config.toml
n_layer = 9
d_model = 128
experts_per_token = 1
d_shared_expert = 128
attn_scale = 0.177
init_std_qkv = 0.0518
beta1 = 0.9
grad_clip = 1.0
schedule = "wsd"
decay_fraction = 0.692
decay_shape = "sqrt"
final_lr_fraction = 0.05
z_loss = 0.0001
dataset = "wikipedia_en"
Below are experts of layer 5 (counted from 0) of a mixture-of-experts language model. Rows are named router (the router's row for the expert) and show model dimensions 0-127. Each number is 200 + 20 x the weight over its row's rms, rounded and kept within 0 to 999.
After each expert's rows: a language model's description of what the expert responds to. This comes from a sample of Wikipedia text that the model never trained on.

# expert 32
router,199,187,201,227,190,208,219,231,209,204,202,208,175,176,157,196,175,192,203,207,208,204,161,206,181,203,229,178,209,179,181,203,165,196,199,203,201,185,187,210,192,218,213,227,207,149,173,198,209,210,193,220,190,192,169,175,227,218,205,201,199,192,196,188,202,191,181,179,177,203,190,190,203,216,254,214,175,195,214,184,181,187,204,235,207,191,221,209,184,227,214,201,221,225,167,213,177,217,201,236,189,190,215,231,166,226,200,157,178,194,246,228,202,169,156,187,218,216,214,237,202,186,159,205,177,194,204,189
It responds to: Capital letters beginning names, notably abbreviated genus initials after "Species:" in taxoboxes, e.g. 'P'. chinensis; also line breaks and table dividers.

# expert 10
router,216,216,190,200,191,229,187,209,219,202,216,170,171,201,204,152,203,221,145,223,223,223,207,206,192,230,211,174,190,211,161,177,216,206,201,184,215,224,166,175,212,174,181,236,201,204,183,220,217,222,212,210,221,192,195,221,209,223,191,181,203,205,217,209,223,162,205,160,229,228,179,224,184,204,208,190,216,239,187,207,174,205,187,200,225,212,222,213,191,216,197,211,188,178,183,174,203,215,154,209,195,179,184,233,186,220,181,179,224,203,226,245,181,187,187,200,220,199,185,206,182,206,177,180,226,174,190,195
It responds to: Pipes, numbers, year pieces and month names inside data rows of wiki tables (race results, elections, statues), e.g. 19 of 1934, September.

# expert 38
router,217,215,184,187,187,229,191,219,214,196,207,172,183,203,218,162,202,228,141,226,216,220,209,204,193,221,196,195,187,221,164,180,216,208,209,201,204,227,170,167,212,192,173,229,204,216,181,224,218,222,223,210,227,205,191,211,208,221,195,185,203,199,217,215,234,160,198,167,230,224,186,231,188,212,200,182,219,236,185,201,178,204,186,192,228,215,224,220,192,214,206,216,183,172,183,182,203,223,164,221,205,178,186,243,193,220,182,182,216,212,223,250,181,184,191,205,214,202,180,217,184,206,174,172,218,184,194,184
It responds to: Final word pieces and suffixes like -ment, -ry, -tion, -ive closing words in lists, tables and citations, e.g. judge-ment, Minist-ry.

# expert 17
router,215,228,191,179,180,181,195,221,211,212,210,224,198,202,204,170,184,220,207,165,170,198,168,169,183,225,180,229,203,180,180,223,186,181,206,203,198,223,203,176,184,157,175,216,198,228,201,175,190,190,162,175,211,206,163,231,208,185,201,197,189,237,223,225,178,196,215,185,219,215,207,180,209,222,198,183,197,176,211,238,216,207,196,210,196,197,216,198,237,206,190,182,156,194,207,179,207,188,162,221,207,165,212,204,200,190,201,196,222,201,229,217,189,246,198,201,232,189,244,160,180,190,205,229,183,203,196,219
It responds to: Final head nouns of institution and place names, such as University, School, College, Center, Stadium, Museum, in prose and tables.

# expert 31
router,180,203,247,186,226,190,184,167,200,201,190,213,187,199,179,230,227,184,203,219,217,180,185,189,203,181,242,181,239,215,208,213,186,176,201,174,245,177,234,230,203,181,212,175,164,184,245,208,182,181,179,209,191,243,218,180,211,223,166,222,221,228,171,197,206,229,198,192,179,187,195,171,214,215,224,201,195,220,203,197,200,216,209,212,204,222,171,176,211,219,183,177,212,205,211,185,220,198,183,192,174,208,172,217,189,186,197,169,168,192,198,179,207,193,177,209,167,182,189,182,188,220,206,236,188,216,213,214
It responds to: Articles and possessive determiners starting noun phrases, mostly the, also a, an, his, its, their, often after of or to.

# expert 42
router,183,171,159,214,216,213,207,178,164,228,211,207,232,225,190,207,214,203,205,173,193,184,174,167,199,178,199,192,193,199,223,203,158,230,210,179,208,216,176,206,225,180,219,184,221,237,221,210,217,197,212,198,194,218,208,212,215,193,183,201,233,188,176,203,179,164,209,245,175,186,218,184,169,231,214,224,208,198,208,191,179,214,218,207,187,185,206,188,234,214,199,193,189,183,201,217,192,201,239,173,203,210,206,216,226,197,202,222,169,205,153,223,186,236,216,176,186,214,203,180,219,191,229,218,221,185,167,238
It responds to: Infinitive to and the verbs or prepositions following need, order, would, e.g. need to create, taking into, for, him, announced.

# expert 16
router,209,194,230,171,195,170,179,208,198,228,183,182,199,223,194,239,200,187,190,187,192,199,189,216,229,194,248,182,181,173,224,177,149,175,181,184,226,184,220,224,150,198,189,164,164,202,250,213,203,189,199,203,197,203,218,205,192,197,179,227,205,206,188,208,181,201,196,180,216,184,190,202,197,212,193,184,202,185,190,215,201,210,212,215,206,208,182,199,199,155,188,234,218,196,217,203,192,182,179,203,155,228,215,206,188,222,181,221,175,208,181,200,202,242,166,203,212,175,191,196,228,193,227,210,167,213,199,241
It responds to: Numerals, quantifiers and ordinals right after the, a or his, such as one, two, many, some, other, first, most.

# expert 27
router,218,194,186,187,209,208,178,182,201,191,192,162,229,188,225,186,171,183,226,196,183,206,179,227,194,231,150,212,199,169,182,230,218,197,202,196,184,176,207,239,199,183,189,193,217,188,168,229,179,222,208,216,222,180,182,204,175,204,214,212,182,229,227,192,158,195,186,181,220,194,238,191,181,210,168,160,219,222,199,183,182,161,210,213,189,218,210,220,190,210,203,222,232,201,198,223,197,159,183,213,219,185,203,197,182,191,214,175,167,190,183,158,230,197,221,202,192,227,219,200,198,217,203,195,220,238,197,216
It responds to: Word-stem pieces, especially part, president, director, ator, pt, and ef in Commander-in-Chief, often after g, p, com.

# expert 29
router,203,209,158,195,211,210,202,194,208,230,198,224,162,226,218,178,205,180,178,208,206,177,205,162,166,209,203,212,191,176,182,176,203,210,229,217,178,212,225,167,216,215,203,228,234,188,213,209,206,213,192,193,209,190,199,211,169,203,172,202,179,175,204,216,198,209,220,187,231,230,160,207,225,179,234,182,195,223,235,220,189,208,235,172,228,195,218,210,176,222,192,200,189,172,191,174,217,189,176,200,224,211,219,209,233,182,235,180,245,211,224,214,209,192,169,181,219,153,203,196,201,175,195,203,196,183,184,198
It responds to: Possessive apostrophes and quote marks, as in children's and women's, plus the capital I, the numeral II and scattered word pieces.

# expert 3
router,200,223,183,175,194,212,189,186,211,192,197,201,226,179,238,179,178,242,206,198,193,196,229,234,203,171,158,178,177,199,186,216,229,191,212,189,221,203,205,192,188,176,221,225,195,232,209,221,226,188,220,193,163,192,205,211,219,212,210,212,186,173,216,183,238,205,174,217,188,229,160,175,153,202,188,211,218,169,189,197,207,186,222,203,201,219,206,226,213,178,224,185,216,177,178,218,204,203,204,162,182,217,205,203,223,202,235,207,208,218,233,199,205,226,217,180,188,150,201,214,241,197,182,208,184,223,222,208
It responds to: Middle syllables inside names and words, often after n or th, such as on in London, g in length, con in economics.

# expert 40
router,201,205,193,240,193,194,204,179,181,209,209,213,198,209,179,194,223,159,209,165,209,215,170,194,220,152,232,170,233,201,220,182,189,214,212,189,193,167,221,210,226,199,233,185,202,197,195,207,172,166,170,196,208,209,194,203,191,178,153,208,230,229,156,198,199,229,194,197,167,185,182,200,227,180,192,215,188,194,200,205,228,211,204,194,202,196,192,181,220,207,163,175,227,203,214,177,180,190,218,170,147,200,226,194,207,195,180,233,207,187,201,186,195,221,157,205,193,213,218,181,239,210,222,196,220,178,203,206
It responds to: Commas, periods and clause-starting words like which, who, that, he, it, however that begin or join clauses in narrative prose.

# expert 37
router,164,198,178,180,246,170,203,203,172,204,211,211,190,215,157,180,218,219,231,163,197,183,193,181,222,219,214,215,186,194,222,210,210,183,223,182,208,186,176,193,182,194,223,173,187,210,184,177,189,175,157,205,195,176,187,185,245,215,238,217,213,194,180,194,193,233,183,214,149,208,195,161,206,195,204,206,214,188,199,207,239,180,222,223,210,201,167,192,202,204,198,181,212,209,205,190,167,198,236,211,243,227,192,187,200,223,217,214,207,217,174,188,215,184,182,182,213,205,206,187,204,211,237,204,211,202,200,239
It responds to: Prepositions like of, in, at, by, from, during and between in prose, as in part of, one of, in Los Angeles.

# expert 8
router,190,207,176,204,200,189,217,198,210,215,192,210,169,228,195,195,173,211,188,184,254,205,219,177,152,222,186,202,186,191,174,196,177,175,189,228,220,236,200,215,202,187,207,206,217,234,220,175,197,230,200,188,190,167,217,206,199,179,208,185,203,218,220,218,177,191,214,213,230,221,186,177,224,169,226,187,219,199,232,191,222,219,228,173,201,221,185,199,214,227,203,175,199,163,170,174,180,191,177,205,201,162,225,180,219,177,211,205,207,175,192,235,175,193,186,220,228,200,218,220,198,187,168,167,196,231,228,203
It responds to: Word-initial prefix chunks of prose verbs and nouns such as con, pro, per, sub, trans, st, ex; also "per" meaning per unit.

# expert 36
router,186,218,203,192,192,214,221,199,199,200,186,183,181,176,172,202,221,178,188,184,174,228,177,189,170,189,206,177,177,205,217,187,192,170,189,178,208,215,189,195,227,174,238,177,210,193,197,179,195,238,158,218,195,194,217,224,212,206,208,191,217,203,160,204,211,194,223,226,203,213,165,230,207,231,194,237,200,205,211,226,176,212,231,210,207,155,210,175,200,192,189,214,216,178,195,204,243,196,202,189,208,215,176,194,240,168,193,187,164,164,184,219,213,167,175,216,225,195,218,161,211,181,216,197,236,199,209,176
It responds to: Inflectional suffixes s, ed, es, ies completing verbs and plurals, plus whole past-tense verbs, e.g. escort's', petition'ed', played, wrote.

# expert 46
router,207,168,216,170,198,196,220,168,178,227,228,187,234,176,190,243,241,223,192,189,212,185,185,191,200,179,155,182,204,214,221,199,228,179,197,181,232,208,190,191,222,219,191,171,190,219,209,183,188,168,188,196,204,212,194,222,215,206,193,205,213,184,175,188,180,183,220,179,196,180,178,216,195,218,205,192,187,194,195,231,203,203,164,211,217,214,213,187,179,210,182,201,191,187,199,192,215,203,238,224,227,222,202,205,172,241,209,227,224,174,152,217,221,169,197,208,194,206,169,188,137,219,222,203,200,196,185,206
It responds to: The suffix -ing on verbs, especially sentence-opening Following, According, Depending, and the prepositions on and with.

# expert 14
router,187,203,194,230,238,228,217,204,185,182,215,199,170,175,155,186,206,215,246,187,184,195,162,183,218,186,212,208,213,204,186,222,200,183,205,195,178,175,197,191,167,202,219,220,187,197,187,165,182,206,159,222,184,182,159,200,190,200,213,179,198,214,161,206,215,241,193,179,173,213,169,202,215,209,202,222,160,163,188,211,227,200,192,198,208,194,207,180,189,209,182,179,220,232,187,215,180,204,180,203,146,175,195,181,199,196,209,228,195,214,209,190,189,203,189,197,204,228,246,216,188,167,180,220,191,205,218,213
It responds to: Parentheses, commas and line breaks closing birth-date asides in biography openings, e.g. (born 26 May 1998), plus list dashes and ( before dates.

# expert 24
router,216,210,179,196,196,234,192,219,221,190,208,173,173,199,221,165,200,229,133,227,215,220,203,197,192,223,207,185,193,207,164,184,220,209,199,201,199,230,167,167,199,188,183,232,197,213,174,222,226,226,216,206,230,203,192,215,206,217,188,192,206,204,213,213,229,160,193,166,224,224,192,227,193,207,208,181,217,240,189,209,177,202,183,195,226,211,230,223,192,218,210,216,185,180,184,178,207,225,165,216,202,174,189,244,193,218,188,185,211,210,225,249,183,183,187,199,210,200,183,220,188,201,175,175,220,182,196,197
It responds to: Periods after middle initials, pipes beginning table rows, and list numbers, e.g. Peter M'.' Haas, Hubert H'.', common first names like John, Peter.

# expert 18
router,175,220,205,173,198,204,191,182,194,181,221,222,197,192,203,249,185,194,199,225,180,242,211,216,179,237,229,241,212,190,204,208,230,217,161,211,170,193,192,216,221,211,210,181,229,168,185,233,164,195,187,243,204,176,216,196,192,188,204,208,176,208,219,191,235,193,202,208,199,206,233,190,222,173,169,183,215,219,202,167,175,215,229,169,218,177,198,198,167,202,193,168,216,244,205,217,194,228,186,205,220,214,175,210,173,192,199,218,181,191,180,203,224,172,204,190,208,209,183,214,180,189,181,172,217,197,204,196
It responds to: Single-letter s pieces inside words, often doubled or before p, e.g. su-s-pended, propo-s-al, sky-s-craper, Mo-s-cow.

# expert 5
router,215,183,222,192,168,157,213,200,194,187,175,202,182,169,190,215,200,183,205,205,191,190,194,194,216,182,172,210,232,193,219,209,181,168,193,198,186,221,208,204,157,217,223,187,207,158,209,160,244,223,162,166,158,193,174,172,211,202,234,208,199,196,155,223,201,220,220,224,222,186,194,200,229,212,198,224,175,178,213,171,223,187,207,227,183,229,204,185,208,198,193,205,212,198,187,224,206,181,200,221,216,220,198,191,212,204,225,176,199,191,183,158,211,219,200,221,180,201,217,200,198,181,227,247,184,206,185,206
It responds to: Field names and colons in infobox-style lists and table cells, such as Personal information, Scientific career, Genre:, Attendance:, Education.

# expert 43
router,232,173,166,196,187,178,219,215,229,192,213,197,221,230,212,182,209,203,177,191,204,207,203,173,175,215,169,220,222,216,219,214,166,220,181,237,189,229,200,175,167,171,194,197,176,180,193,177,203,217,208,181,186,216,186,152,225,155,189,198,193,176,160,230,210,184,163,177,184,203,182,207,197,222,178,205,235,198,215,201,197,222,199,195,208,196,217,186,182,189,181,198,183,234,190,190,198,209,201,174,196,190,229,224,183,223,212,145,227,170,194,184,217,185,219,200,200,182,214,183,229,207,176,188,191,224,194,203
It responds to: Table pipe separators and connectives in census and statistics text, such as or in Hispanic or Latino, and, +, −.

# expert 21
router,166,208,185,212,164,220,199,222,184,206,176,184,171,222,198,173,209,207,203,176,213,227,206,204,200,194,189,178,194,162,218,186,202,203,195,180,212,211,187,239,222,196,185,232,204,219,218,167,215,198,221,196,203,229,211,213,193,207,173,227,171,157,212,208,203,201,185,239,198,200,213,154,193,187,206,208,223,212,171,205,216,170,176,169,135,215,221,194,235,206,182,204,210,185,215,218,202,216,229,210,207,202,251,160,221,185,199,172,164,194,209,215,205,210,222,201,183,212,175,202,179,204,201,195,188,213,224,213
It responds to: Second or third pieces inside common words after a short start, such as t-im-ber, R-el-ation, l-up-us, F-ol-lowing, qu-ant-ities.

# expert 34
router,208,218,194,193,173,210,198,204,176,176,187,225,198,178,207,200,178,189,201,200,201,164,208,196,218,179,191,211,197,218,167,236,203,190,199,191,208,190,181,192,163,167,179,179,204,180,205,178,200,224,221,176,178,194,244,244,179,205,180,202,178,191,223,209,186,184,200,224,212,220,201,160,209,219,192,191,216,191,161,211,204,151,188,229,181,207,213,178,189,206,177,199,150,213,221,222,172,201,206,173,187,182,193,189,175,214,207,185,182,200,227,179,182,198,187,162,140,241,172,209,225,199,197,181,186,201,205,207
It responds to: Middle pieces of longer words after an o-ending piece, e.g. Demo-gra-phic, Cosmo-po-litan, Rho-de-s, Kolmo-g-orov.